From a checkpoint of a small mixture-of-experts model trained on Wikipedia: 160 squared ReLU neurons an expert.
Below are experts of layer 9 (counted from 0) of a mixture-of-experts language model. Rows are named router (the router's row for the expert), up (a neuron's input weights, with its number), down (a neuron's output weights, with its number) and show model dimensions 192-223. Each number is 128 + 32 x the weight over its row's rms, rounded and kept within 0 to 255. Numbers have three digits each.
Before each expert's rows: a language model's description of what the expert responds to; "mostly gets" lists some tokens that are sent to it at least half of the time. This comes from a sample of Wikipedia text that the model never trained on.

# expert 6
Description: Short pieces near the start or middle of a word, often after a prefix piece, such as nin-et-eenth, Tor-on-to, re-election, inter, requ.
mostly gets: "However", "Ver", "Pri", "v", "ten", "inter"
router:161154139100115069095144142169138076138073128103113147133061145110146138162095173141065100069083
up0:129165094111065170174137158152124160168173137128160151127144130089156119151082067150126130151151
down0:155137166155149129150248111150166132211160154115175130128129132127132077118124157125139070097141
up1:133124125134130139144110157159100186074172125102060131117122124099114104117137155119113119123129
down1:155084089139139149177110155173185141063111141144183061101110138138118200154199111177103115173146
up2:142082088122070154096144135104078155114148099124112123109120163120104137076048152115125126087095
down2:107085150135111123167183137146109093105108122109165145154119118129112166095121128073105173149030
up3:145150111128148042125093154130126127084098102073098165126151162141205214116119096107145107125084
down3:143060154078151119161086108157193104165100105130106123153102125104121122153117186136146143097146
up4:195086128054132169148132167103168125097129101156100084172122149152123103125112066151178104073111
down4:141135132114164135107130126109105142129177135106173108151113152109130124132149131138168104089084
up5:145186136138111186146144096126139104140125101145130100172082158090123129089136145066203150149103
down5:090137137138139110115177099134139115124116119068119105134110101141132123162090072091129156122079
up6:105124050129167117094122187152095115119126090125161107147089103104086095078081169128119188126120
down6:132104174130162101156174159105159184100147139175158148110094141105118138108167093126108103139135
up7:122109163098164111110154125176082159184133144193113093164145089125104083083157103112135122127088
down7:169146127154143142067145148126087123093128110117126096073148103088127096096124143134154111138160
up8:164127135115112116073108131144095109166142072131131105160131106118146161094153152149104127142094
down8:142095072143160126170148121084098153097096108126158138118078170155134169132086082073135162065157
up9:113127165164150123141014127068070134128113100153140109116156013122101150196157080151169095110084
down9:154098153162100180101162169086113112109131193141157154086147100117135116175125139083141070140160
up10:132073139151078102116095146081092156094253214167067144114159114179092111133075134111143138125083
down10:161099118163188128172103154112120099104121164176094136149134110151138171157137218132127168084145
up11:143136125125133068103180144173147179142135114166105141123096095105145115067121122126124153136118
down11:143112116149063110130148101070171106145131145134097120137106150162155053113143139109113111138097
up12:123113119135171132150158144092109195133134081151130077059109154091173071122202102077124154154122
down12:215155120087136135086097116123116184175135160129116161082162127169137098131178106115150142041102
up13:154103139168091130149140115117109109066180153178106122098071124132126158104179134165165155120082
down13:078121137142081093114161180155072110117149197152125127141149105082120133134175163163226146127100
up14:158123144215167145108129126176112126135148113069130127170150150125121177173123094137164152116130
down14:152145103110185118122139102093088144140167108070105146143189190217085176082143148109090095159155
up15:158109170168136137154150126142181107147148122172140139135102150061159170185056122167138063127101
down15:211161161141154142139146126178079113165181181052155167116105114111066138105137133159120110114092
up16:143092148157152117159159127194124134168112158096129092143164120098155125096109155123112125143128
down16:161103154134159148140122138169186137128098144157136148155106177122132182132138138118185105187154
up17:091112175102064138101151121076112105100131063110157095112144116152116124184180158138055126173146
down17:145083103134096165126151052124182130178108096107049143112126119112141117180106099111113156172118
up18:109102066160148086104141156138107121099099063187097127066122159077089112148111165180107158114168
down18:157154182160211143159065168139157128124177110178142145153123126083147143122083132107141128130096
up19:124098070105105161130126131096129155193154146141162108074176109118133122127117147166187079106071
down19:110123102105099106087124142181121136156146167106196132107170095123216065111160123128153044120116
up20:114123164159190085172204156150171151057118138124124102152155115071119118104114149118135159158133
down20:120174134095122156174146152110108146072163133095128070103148127106145097155119136222100158124102
up21:091082189109184131100140107162089106074166150125130087126204119115102144046143167123165128112152
down21:139123105175140133126171147152147115102160173109112087159110191140112142125112154172139099085111
up22:151151164091119099124112119104177181171144135158098165145138117159094137127100076133103137068096
down22:145093088102099122152102183129138116125107203151165106112096134104153112167126140096135171063096
up23:153110127148185133100105190136090090082132143140114192099157123153129064101130095163137098137103
down23:131114141089177171130187182163185148123161087096132166094109147137114138082127130123084089116076
up24:121112134115169145131103116127160107156151086131134134135099098157168188060121146108118155142160
down24:115114114204146094147095180087151136074154114105130109102118086159115134143146068105205098136194
up25:134164062159159144117145124089092135105122162141136144125103111101095099094193098142145138101141
down25:081087109124132139147148160091130125082156084084144080104092137111106126103160145146156130113108
up26:144106135081113157117086147099111126170156164132133145072170158136122099129147129175125169135105
down26:090079114089045106156145156148179096120052132136129127154099106177133142085151073179099087143179
up27:133124089061142162105131100163152134145117078174151131131065147107110128066098171179131100150113
down27:129152127112131121090160125117146158150128179173147082149203126086100157062137143179122135106144
up28:165098160151174123109142137075138168089104143096139158108081129164159143108094115095100153159101
down28:109136162073144126103129156128161135134088094109185127116087147112181123155120122106105139129124
up29:160134145136120119154149109123145110057138112138129119116184077138065088109123033147109114132110
down29:092113131108077149095203115121091156110096090150133119094086119097094166107123098131079164156162
up30:132189109087124119132101171105096149118068150117130133155169112131107133124098139111167119142075
down30:150094128111126149174159125167131147110102091159126087096101102125120187149080132121163215137150
up31:098120140079155122097123119136160136096047108134080118099129188098159103130095080189170126129153
down31:142124120108084139130114134127132144099142094112086121134120086086137096132134106110149130137120
up32:134156124133067130099127106133104163068162165117112187179157162136098074097099097201164122134110
down32:089113134137143105155154115177103178140154103206140127050156128083101178116116082170147128074121
up33:178156095214098129110144085074110115116108133166133093153064073057103154071122111151163187121133
down33:094132086201123149146150087099153123114148226191128074123172113145139147143145193176157117141167
up34:164106169143070062088108127160113132156094142121171117086088179063173163081054112139106116170044
down34:123176122143122147159137091086182116110107160080152163170137097138105110148111138126139067153104
up35:145117145148119083140126098085108135167125133070114130149089096089152160132065145124140085139137
down35:096144154122098125173144152082106119137142132156138131098202138027139178124162068104163112090135
up36:080164145156063130115103117146202115183085112113127118158135093072116112136158122152175065136125
down36:147052125109112079180090177156159140169110059164061169129162133112124174098103177124135070135082
up37:093133098123164180092110132059109074099131131137116114088195127127182100174148142131143112159145
down37:160176106129145116146096188117146087121133102099160134216104142067126062153084168114112091172116
up38:142169132102132119106116095115115185156055131155133118153105166154139132142108114109089149137096
down38:133149142134105109140102157143097091105150112094099120157119119179124095182135108168136085128130
up39:126116107173204140086086108169080128104147221138151126133073137119172128068179102132159083127166
down39:124134129170136114179126124153118075137119120126139110106135143092114185131145188074148125153164
up40:126090146107158109150118111120097115140159140125114125126083116108087177104064108127115120133096
down40:149120107081166167058074080150141092123108122073117135130098146125184150184184123052191170205160
up41:146126106135144168118157128055043153148160175104107165117101103130071156132160126142130123075137
down41:159122116157154101122191119128127191107185148178183116038140126109198166132110158125106160136111
up42:139147179130217083125107179131171153139172198136147163091091109158064090109093155093095136211113
down42:118103131133124115130109109125096144143143108158143139121163103154105121152132185101147190108172
up43:148138092156128136057123084182149140128109115200098149112088106123127116173075099117130131123140
down43:113136121139103084150076125110112097131165141069059155075105102073152093138168106136179143156163
up44:135202162106108134184113149055086114074128130142108114142134150085126066133100115173099122150084
down44:120141143067080120153176129136098154090098076113114071181123165112154071145073109153113147117119
up45:106175134170133103143074122115122078135113138126125088124165136142102125147162151128162111131090
down45:139127119142136116118152130142100074079129123102038141121128078180117155152149160095131099166205
up46:160171090112137142156167142116106156167071086161131147152107178087086123167090134136138132075095
down46:124135132119160097151089140158153068136148060129117123041140111185154098101126170117134139153152
up47:179098080167073130142146160141106185151034146106128096113130153113086118133128175135120109149115
down47:116177173192122140180121102142049130174163187067106142148161132102139105084177144149159177166141
up48:094177073147118157109139065111128151172176151159127109126180170085125115098142129117103179158108
down48:152070104118081099115109102159070134096085188193107125179165122131099080133098180100142192139094
up49:129085141115134166118081163103146139130178149089068145060073128150117137186159155142062129147130
down49:097099116126134154133130163074111067151199038059125127086180129144094122125141094139198118131131
up50:104121144122116115107107128235099137139132207164180160146143127083061144124142137134118146164150
down50:151103169134148119108099127119107133083133180090128061150117108129113131172122128147133137146121
up51:147115146124104132118123095166099110120110125156154111109105153147123177111077101119065105155079
down51:152120192049128145108054139148121148171137057114074125141118131187086101104178121156099096129116
up52:161078123109122178098158169167107061143179176147090130139127136129140127091110071180124206146100
down52:177106126094136118118134151164153082160097150194098085150128107158157113117113076073110103079113
up53:134153062146103141148139115158074104139151153168116126161181136142139151092120099110129119150119
down53:089126136086115154162089124134108202121154167136117147018108135137138132083171138147147090075128
up54:121092130159152107146093081140043091135190125164125146124159139122148130115104089132108125137172
down54:121117191072138112156149069148083102099110137119096128151160108105061095126072115115179188094157
up55:132162136118113145092131090104106108101130099082134141164100086093117121090125141166159099121135
down55:208123116124108090079146136126137125188124082174100162148098096140130089096103148055105122113154
up56:183132194170172112086061157080162125102125144173139137161119180151139103110126122082102130130111
down56:122145136078098127144090168143122082140121138167125147089148119097133164096127165106062128155122
up57:065111192135123107127124102095120133140107164114147124052145142168134146172075131160085172154133
down57:181118154090112102158098130175157065116143162119116142127100139152091122116093105126105117097169
up58:078145121126163128119087146142144121189099112114103097089160125077147139160146159100114088128139
down58:122149120066128090048096182139195156116113154101088080066171143101118145122139106107127108128168
up59:158119111104153114095137177168108143113203131156161084136129149155156123155093085077105112080131
down59:152111171146123139125112125099182157126174071168146145094126131140112114189126105113108147144113

# expert 29
Description: Second syllable of a word that starts with a capital, mostly names and infobox labels, like Xavier, Estimate, Nominee, Wesleyan.
mostly gets: "tim", "av", "Sil", "em", "ad", "pal"
router:078156095083147148101129111083125098110114138132124133120136179150157088154113095123139067157140
up0:167131184178099126149135113109143170178080070125144149163130105104180136156060114151083167131159
down0:120151218152099129173153110163173133132172132189219104131091130101132102064096119171130098093120
up1:074142119102136192100152164108081152092202146160115148121124140116094114120115099139094111122107
down1:163133134131121102140138121198183153097116150166148129132118102070141150107172115177131119135079
up2:120135094102115112117131138110123149128129142154109160103117125121109121093084121125113168069121
down2:126097202132087057146131122109109131150166119140150151137116147188114102117129179088172221132106
up3:118162099103114046129062094081155155121122128113072104155088145122103211097085112110151088181132
down3:142109134147185146206102152103143103163121082142074105096097092128100131167124175103089150128105
up4:132108114104148122147113119124112130087074126153154085164111123126146098110124083170088095040145
down4:124145104087097171157109180128115132122148109143203120131133143146171089183215090144129152129165
up5:147116131106103142141157105160085141158121085157138121138069121159144138152126106090183107121160
down5:066144131138141090111131081181124152131138067077145119135146075131084131152112120137154044139101
up6:178134068160125160142103119179131080121130110138097099153088107163092140129106128150117191102130
down6:138128176149140088154161089131159137086131146129145140181149153138156098068112141117103127137146
up7:117113140103161119140114107185131105095189193190179203096178113118147143122116061167168173188102
down7:148156091115189167146129145160070082054100159080121133175134149143137132106154156120111105113161
up8:081125078094085116119117124141138095162145112142106064175105167128133144062146097114055087153117
down8:116058162128096176156140130128172114040098156127095177115111152130121168153135070080135157139100
up9:142114169188161162085064078063061142150125106085128073108150070138108138187150115102160115156093
down9:166087198168181199077107156071084085087097179161160154143138098148106118143147131119189136119169
up10:130123160155115155106147131104074119154135096118072142087124139138098118158099139142141091129089
down10:152131099183142126132180103161114091083153133151117143141141102120133149175144197153186130105129
up11:179106118129155084096131185113093138126121081088110121151079134113115107087126116118107142137095
down11:095086128177117083157132151084129113127121071151140143157134137128157143124116121117142197177078
up12:110089137141138129159195089083096183104159104131164090089145119104117112164127129138111159157150
down12:118177131097086112119167108073150158154142045111158139137172168117173163161173140120179113115125
up13:083047151195035128172055195162126130133192161200106103126101142112107133117139121116050111101109
down13:109108146163119093167142158124122126135147106224130183125126126117119110136167167163218133055112
up14:112149177169087151156129141119129171183131086087098085150116088150145163085113106104176116128136
down14:115054147068148074111167131107119107156135079110102164199131140196080119112148131178084121145152
up15:120126104138129180139170119171167083125086115186115127148147138161177105148103176107139114134116
down15:133121066125115148125135129126117164155115136142089173114124088127098189119109172152093107047125
up16:148100150111122139124139107157127145137130156111134133088111150094152092065139118130166114055129
down16:100103082114122073110119176151198114151121090140165164160103102166101114127108205140184104069127
up17:123085141145090138105166106062131131143087111105132156117139115160123172157147105123103144132122
down17:151155131137121133124173101129178141183097128101144138069164097119179196167070148130091145150120
up18:144134107123120100108127142115145157122108133162116080076128119178125136169108113199118183128131
down18:129178133151123130131125120155171120082194080114167145112131176111046096118177126100130139164116
up19:126130144139082138107144108106186165166165137137118107077196101120172108115127127169145103119100
down19:193109080094154107058174168160106087133156176091181126159139155121188147099124110110156063088129
up20:115105127193143161140104144156143134125065118135143088151089161068064108102098084098171185130140
down20:133121134112169125148087141115092118088175116094149124130069126131161115106132141145126129170133
up21:071083139156115166147073084129082123126129123151082119082118109125148103139122156134109109163122
down21:130186109122097161131162094138141133114142104130092143096083168108107131187109130138166136115114
up22:126157134124166036104127098158128116081175162121125133129133162145085126134108091175090147093075
down22:138138045126123132151131177125168088105213146162181087189077055162112128154133116108114150106111
up23:132089112164136172094070182138094095161095113144077135134169137181095103147153105121148105181160
down23:120124123129134127186121163137151143095111116077099159099142095133107104081138102119111136146109
up24:109107147139116077136180081137170089120095079125142148207118143157100141095143091108132144159120
down24:130127125134135111074106160157088206167177089145110126097128088120130185136101118133106071179149
up25:176145157149117119141111158095142168161102111180124064156101122107106092090188084151147166104130
down25:112134168174136142185110126138181141058130071150093075066116057098099088138122153150103120178121
up26:124148088129089133075053151128129168129158158107135118070158143166129139147167068065102148110136
down26:081111118124108102152096119095137112158111152102107107162122085141155083096112095078095083145159
up27:139091091086128114128128164136150159105108087136182126116069085120089105103116152184170084134122
down27:117140121142125138122145119090149134159083182109112139116175086087160168091125149155116126108128
up28:184116105135151122129171102102197155091122156095135149078104182183152167173107149136119161115151
down28:113140114123169148072172144171110131155114118084176140123116129113176124153117124106089142133116
up29:189127191073138099147112153116160099091131130112086194142138082181090158131152129134107152094178
down29:096125133153117142104182130148108170098120093106182123141092129175089163115151079064064143158182
up30:112148083130133084102080119083160161113167139127120104152122129148154209144100123127111164097083
down30:111078164149164147111135174096155164165096178151120106161104108141079194085076160070160146143147
up31:124130134114158139090162144195140178139106112142102151128177181096155077122120101207146159123150
down31:167142140123060127086131120101145108156116129114127150162092102114121137119120147124117123205071
up32:107099058132108096098111117144103129065122155089175121094168159142111139136131185167142089122189
down32:128086078133164068127140116147139188145092137118155111140153122114087174124141121153181164084110
up33:176130067229196130065128129118117141090093100159158095160119112101092089112134091126151157086122
down33:150087125152141149146114105119139153145128138080120144141175063150119174089126163181170154094096
up34:126155104122121074091116145123119167146095144139157138094166223082197162113149131161100110102099
down34:107138074154117129156114113109156138124086157127139127133130104188125090127119213081108111103130
up35:128133156134138095161129060185114098167134126045128073129134116106102158120067086107129105160151
down35:141162154088127141096109135085088083110132144195186066120164173082169101194164110138126183090179
up36:128149119117102151128152076193138149146074099162126124171119154091125108142133164161159100162139
down36:129107161104063127185136107165143140153120114142079166076178101103124158145156176129123138196201
up37:137138096180138127065152098091124163151128133156136159097178104138141136148160158135114118175130
down37:144093143141087149140155132150143100078143076077163226163142116136150144121062107095142054119081
up38:140138111094142136106122140129091132154114107137114120214094168185162111127099136155158154141102
down38:122166153142093108116052158107118114140082138127094126172115181172091183202131083113181089172068
up39:133138132120147165129151111093093113113123196117139082169112116096170135132161113132089110102117
down39:141193113123069146170096144139095097174119174141099154097116156090122165104129111093105076157149
up40:073067126126119112151122103115117140121118154118098158101153141039091145062127159134067105118061
down40:106121097114112116133113112148140093103150139050150148126163115062153152156090142081127102138123
up41:138109143146105082179121120047086149174164146151134142075130192121106165147105139159141077145088
down41:160057096129066110092089149110143142127146081108088172110110116114137138132077115178126122153088
up42:100114167153100128124110097115172078099094239143192095155115119125097163147114127103130129138148
down42:084111140097165091076127156136100115150134136108128149112152077114108081147156124172234164161171
up43:151142098109089149139122112136096097083079163104120123081130079095152072139128042154145184078135
down43:145129128164097077144125145083148130096142088119113144136122064083109151128174154149140117068157
up44:130168149144105112143111133100084131125108118143172122164120132137109105154116129134100113168130
down44:135132131119101146111218138150105179073122120116107154173122108104085168199117118127121129136166
up45:120115147125102074147121144174134098142148176076131173116120143123095119105154156178157150065110
down45:151098130113150124121089104190144078139143110116105152092119105152148162147085121117133139155121
up46:183138087073119144170160132069074174196101150124162184112101171089137097147133126140149107090083
down46:075135175120110106150065169119115088167139100130152098057184189140132085107189130127106101145183
up47:176113038128078121062124180114131151109087150170144125138076126141081130088105170174054156148133
down47:105160163103098127112107127164110135111129142091115102084179087123087131118149138113156152179145
up48:089158082072126125108124110161189143199148153099110116113162118146086102138149144149075190117072
down48:132088132053059104177088156143079164148128174173152097098174109128119095086180171140157131127159
up49:106073185151145173134097138068055126127108179136069137059092116140136140101189119149060126148137
down49:126150116130116124124081155130102122108143157132157163123148082067081078121136133108135153100121
up50:080134170121139127117124086179104157150133130086135118133160161082051118089118148195103153166148
down50:124115100106142151150120143083082159179115163152112099152115109119125125178130132124112132138122
up51:146165096080170069108160114123056097177123140185104123095128176107099099079165111179092134069069
down51:132125197041140113124091102126056141094114084122064119156128149146121081098168144154119088097111
up52:150136128117143199123140153213101063080163194155139072128127133132138149065172076188159126100115
down52:177124126105100138113139139155210124191092115131170125134159030121167135104149078143128068057154
up53:132154075114076105128099098128165137075109172178110124147141073092121113136120090084068172115131
down53:142072145127123099113112145095130179129138144153099153123103132151084134125126120155124153081110
up54:129107149166067141146066140122143081101134148218111141151173121131148153145142118075088089127189
down54:122067132115126106145099094106131159110146139139128117153086073132148113084122114120120118112177
up55:139158135138107119081116128094147141164144088164113096128060081114101130083114188121148125093146
down55:128167128175197123107134188091135109135069147132113161135105094120117081141096126061117105096158
up56:162135166150107071113105178094131116122123119158106098139095170125113170106170110074143134115126
down56:182150119142106131144131179154128157171123149149123135197144093094176158133094159096091135115139
up57:093177123151111116147110076139072150178120154077152139082158123117148137117096158216069163137137
down57:135139134031110124173105126155129104162164111140140141154120128144117132099201092110106151096107
up58:102130159112160151161049121146142131139163153106102109158182076105126103145111180121136117120132
down58:124155137061098094076084171111161163096121147129098127085175157127159149111157129114142084092199
up59:135123075074177129149125112109123079128218130106103122066118194137128092106062077088070115128101
down59:140150148165131091087136136137193170167165102153115136107179146129157113096127144136136124152099

# expert 35
Description: Inner pieces of place names, personal names and compounds, as in Bessarabia, Thessaly, Tianjin, bed-and-breakfast, plus instrument words such as drums and guitar.
mostly gets: "On", "Sol", "sal", "guitar", "hard", "Bar"
router:110128114076131144135169124096150141090130162104116082136142124142093148094119095097092123198118
up0:132196147151107093107167162061137152207078115086147133124110124125180098129145107120099103118155
down0:096121107121110096155174155120141147157202146121161128129123108114108111135112145136118077080109
up1:072147101181155095106128131137143152106182120135092153071139119123154097116125148112119152130143
down1:172111135123141178135125105198173154130030137151157133124083100095163181128163118138136098182076
up2:128073126100098099142143161104112109105090105127141090118142142154061087117066146114112153090151
down2:099109145141119141127166160088091101130081138087157154151099111169111081142165180114146163133132
up3:128155115159145059139078136085115152100079159110069138177142182103102156114170096139147089169089
down3:138080195143159108137072132159199135172203084203162144116170145129117121160135088182127156101119
up4:112098122101184138161136171096127153146149113107128083117111114088124111170115151150123153063158
down4:098146148087123161061152119127094151113182132096140155142119073141089122133130118088145120105078
up5:172131124123127137177098094168173119088087104160118114148110117140094154110098155041146124094127
down5:104162124139144088114178108143103122095126089133110142176112142131107079133120167145124141164089
up6:103123062128137116146138121191137158122128063068072142120097078103117147124116152185138201130132
down6:168124168099117069106188122086095119137172160151106115122185139191122121106139145068131108099110
up7:092146113128172114091150112149132120089081154197123159108195107065138141161128080115221118139144
down7:140163100122202140047122186103107154139083190048120020093165106140175105112131140121115119127121
up8:149159192140086111127165137066126105129157128105139100175078140088169129082142109073084169125151
down8:128139096111145178155119138073153124102113133157147134130104140131093119143135088119152107117128
up9:076097131139130133118077135080163128122168119105105142078147070120090111129181119185194109179125
down9:152092185130181107121169136107131108129093158157097158109124082153164180126135103041128069144117
up10:117080146171095105106120156098180102152202112168084065110149106159082162161120179131185058133065
down10:149125134173179170086110142128116105131062134167160087129156152174133174169104181056157147082168
up11:114121154098144100176154155126138180144098090146148104124139115089144153062100112129076134104128
down11:115097111116021154129139138087176121063136115099085080154076144117111187154121095135149133200088
up12:139144099160158093200088169070129195080136074104168096062148107104166142185133129151098126156124
down12:158184191120139189121083149066115127117092127172155147128171136107144129161162080143103127093129
up13:117073128115062152161087198128056152091160155072119105106098098133133159099147122151118121125144
down13:101112181097087151111094149137151175123153167153153134144134131130151145142230132080133120087079
up14:100102133186119110104134117149106124147132088067154074217112121095108149121100117195152075089108
down14:125189134095136136137139140203121138168089153167117093142146142154123074115132093169094092106114
up15:154100165159185124144150152092112121155135116170142126136141160127183117174150080125151127141133
down15:147206145111115179104089086178162114150115147138127121114048191057114117113094169144070096124084
up16:154063147141105122123162070160066170164119155077160093120087153088189109072144125170131129120169
down16:118134100089102108111155069169203159143160121153132127140154128129128120059161168116162157130143
up17:122116170142051126114089135166097095177099114111111140142129131157113130157200166174094178143124
down17:160065123086088159123058093175181126166148192120119103069133134113218158175131091150136110116083
up18:167123082173157164078145083142078156098114091195057114073174208131133153119128164197160145117149
down18:129114208135165128110111102142181152114164140130153137123165156099116133117155165145164103178125
up19:113108123147165117121144133096108178152165157162171143119118151107113123116161085172171092044114
down19:193094098109205082062127144183116129109181117101159134148154143167169104101169159093136077150098
up20:143157140206162134118149145145147208093036119115086151170141148077091135110122107129152168153140
down20:130101104079077069130098164115100164068166080105151088106172086109144195130159142129110116186075
up21:114024198116150146090082133164146102112085121116092175179124111136117141088092088136126101151142
down21:111116108134108082119121099157100106129144165088094142136056158105140094092137162122091122037182
up22:117100191129171118116120088130115120071165135167090126107146080158087110131118081095112189099088
down22:127126118143109114125101191153153134184174186132129133100085140155117108133137084103136125106084
up23:105114126154148206046123170169133072109110135189119178109138155117111076111141130131132071172182
down23:157121137124139173192127118184161116112140092103120152089147164172066089128152134109079146143077
up24:104079205144074100154163076157124116109096147158197118168142181127152136089145127135103156171122
down24:142128129178182126106087105090106128145160137131080116098070068091124108146091124126157190177162
up25:097152075167122111129141124110149110133115140127137124116079118081099139089172137117134138131120
down25:101157194132129164185142112107133053096170094117128145110069065092141126144128110140146128124139
up26:139123110051145135137074124140076118164176106110182124121111138096080103130136120117139123121184
down26:063089118165091101119100155137148030097069150086118147148097160086135107118147142136127080211153
up27:092109082077109118195088119102136119093088106192176121116103062100101063082116110177183126159146
down27:127118115134156120071156104091144159171133229175123113144147086130071142131183108094075084168142
up28:141119112158165143117147093093150147170109114061153132129161137117126156163125104116109176129133
down28:165136140104068130096111088147134137145160082144175122095140120060152158118078084105118067123143
up29:109114143120138161140150152096149151110126100116135137104140081173091126138146071117087107160162
down29:051127123126135162114161112140097138072074100124105081148156206159122155129126110151154138137141
up30:128097128133136135101100195124135120109158123113152110154127120136144170159132169119121114158090
down30:167116117100169111108110131142121121107116152116133158148086041173094130149124168083157139159115
up31:154138123135119109083174125142176136118074103080077114122146182067181130105193112193106157099095
down31:156159139134115123140129170079148080185152112116069140147142137107141137134190161066115096158069
up32:090093128171096090121192127096112100076150158108134198141196149130097147115146112169169129130208
down32:081081122195151161138108109156128126106125120201079161126173126090075161145165097196134142083153
up33:189116062171148121088161139139102134177102157166165104139068100074148123091142142154140155102102
down33:095109156147090200159136164122132133154151100139154120170167108080110188121088117158138123165176
up34:156145138105104084105082132121077134164120123146145119123124112093130166083138156103097120144131
down34:146099115102113169114118143071167142129131123111125178156144108166098169134148203135099113076113
up35:184103179113128110179162111156128136143110166065154136148120117079142156102065131135128128155124
down35:193178162140153136149100131140020103133084163177168103105202190039120128197152119109091128151164
up36:108129100151074129130078090182183110120048080156103123162147094101114132146137113153093084128146
down36:138079122129095122144141105158138162166116077101115187117141097118222146129141124143127107183134
up37:113165083152119169106125158129140134107109071146119112097204143083091094163127146142145153151147
down37:150111148171103128129152106159153091065158065063134144103126114128186047146089104132168094101075
up38:141143145089092132136108110168084104123137121112109151102098144100145095147054107155137179117076
down38:180106098142081110135047116147160050123076135156078071132173135178149145175146121111163087145115
up39:112165139182143127117090120164159119136114182127147062153111142098182168095133155116094056108106
down39:185123161069155059176106176152151125198117158189106080098097146089164154094131107106127075134134
up40:139080104108030174194126108134157149106147148084073096133131134071117186108067158121059136126100
down40:118111057181154116113123099129141172062167139099164163156099110098206111196092103042125139130151
up41:100146135149141101150131091070066181162170143089117144074146145091151116082131117161176096147138
down41:183062088105122121160202128151102168107167145133121102111180129108103122155076120120137093168125
up42:113125155160109109168138174093161122089114246140110125106125175139088124093077160116115147157139
down42:073140151091114109111158145116149160144149149116129104100152099185151082156177125098130126153106
up43:120155114141156103135151125097114119049106167154141130113100126126101083145198085138103142099130
down43:177156185146126089160138089112098121145188067088107120110123096165066101074181138138110154128114
up44:099154143118074109143081141113075128116157124194136105157108111069142101145068142173106148173133
down44:148145127078111133123154137138117085123127135144088085159116092111100171166065079115124190108131
up45:128125148125122114124104159122120095142123159109136169144114139114089147138144108119159152123082
down45:140086148129096103146135096152144056165127073123078185077119124151108141164159158122182103204115
up46:167144067057122112196189131094068180217128139169150164127125137056106117189163114131124066087069
down46:145142105127104110147124186142118092136107140129111115068163177208089135133136122167099110135102
up47:134091098162054094145172153144086150141043165126125113110102119143107188141117129164076137095155
down47:082161160186083139135088076106091127122127175041106129092165141160135136172090128129141163144149
up48:085124147109143138080195066081122152150107159105142191113183133102101121115129157174141159144139
down48:150099118105096183095138108166138125096138163146153120081189144126145085173152120164088147125117
up49:138069174128165134126105165074102147142143108131056141114076134140102115135095215114080127157167
down49:138161108116127064110083120167113122115122084077144138139188174139096079093136116128135061145127
up50:139170147125123121107097104181087152113095122122155180119160125108081118159112139176062156179122
down50:150109101154139112129122110157078184071134177149117107169108167061089197129156135164102152060114
up51:145137129152188073072138128149038144140092089171116128153153150090107058107138103105113125123128
down51:092159170059127095138121141149066107130102074153086097162128204175095056122169135171106092134078
up52:125135148113115089091148093156110085124197164174099092078134191097194087114113058151160153152078
down52:130104123134129126152107133143194104124092060165105102147125130139159138108125153102124071118163
up53:129146114125156118119158129136097131094137130160093121205123074186126132121116151104102165115109
down53:141131123147136118188154134108093169161104094173109161122101146187130136113103155127146083074115
up54:132100025136120117153108080164085113130133161136093137092151154140110083102106120092128100142176
down54:077102201101152101127116096141120185159134186138189136147113140126141127129149114066193116153180
up55:151133135130131131103156090155115144166164115144153099124084080133123113112132133141118129119168
down55:131122090151143134132128138100077120118099108144088138152136116100100063102056183060128119085157
up56:154113124137169134078107149080118111150100105132141150170063147101128159154143110133128105121097
down56:115149134161093132146110171115074071180167115141118128119168146128146152098113116147123146146113
up57:104155179130139110187093094123107134168129134157187144092118091105144184113125118137080167133151
down57:162136127052201128162119125187183065123046152135143136097136091144139171120150125080118163125126
up58:114144145135147176146182156121138132136116116153062160119190109080149135172104136151121083112155
down58:142126214108124117072141186079130130168120129206096137102122145101090147145143174092146137114161
up59:142137116082153091143103132150160130134214096139165103161135120146095138114065146076074109095096
down59:163163152118138134167128081111150135196168119099147121152116184105110115159180167115119083062142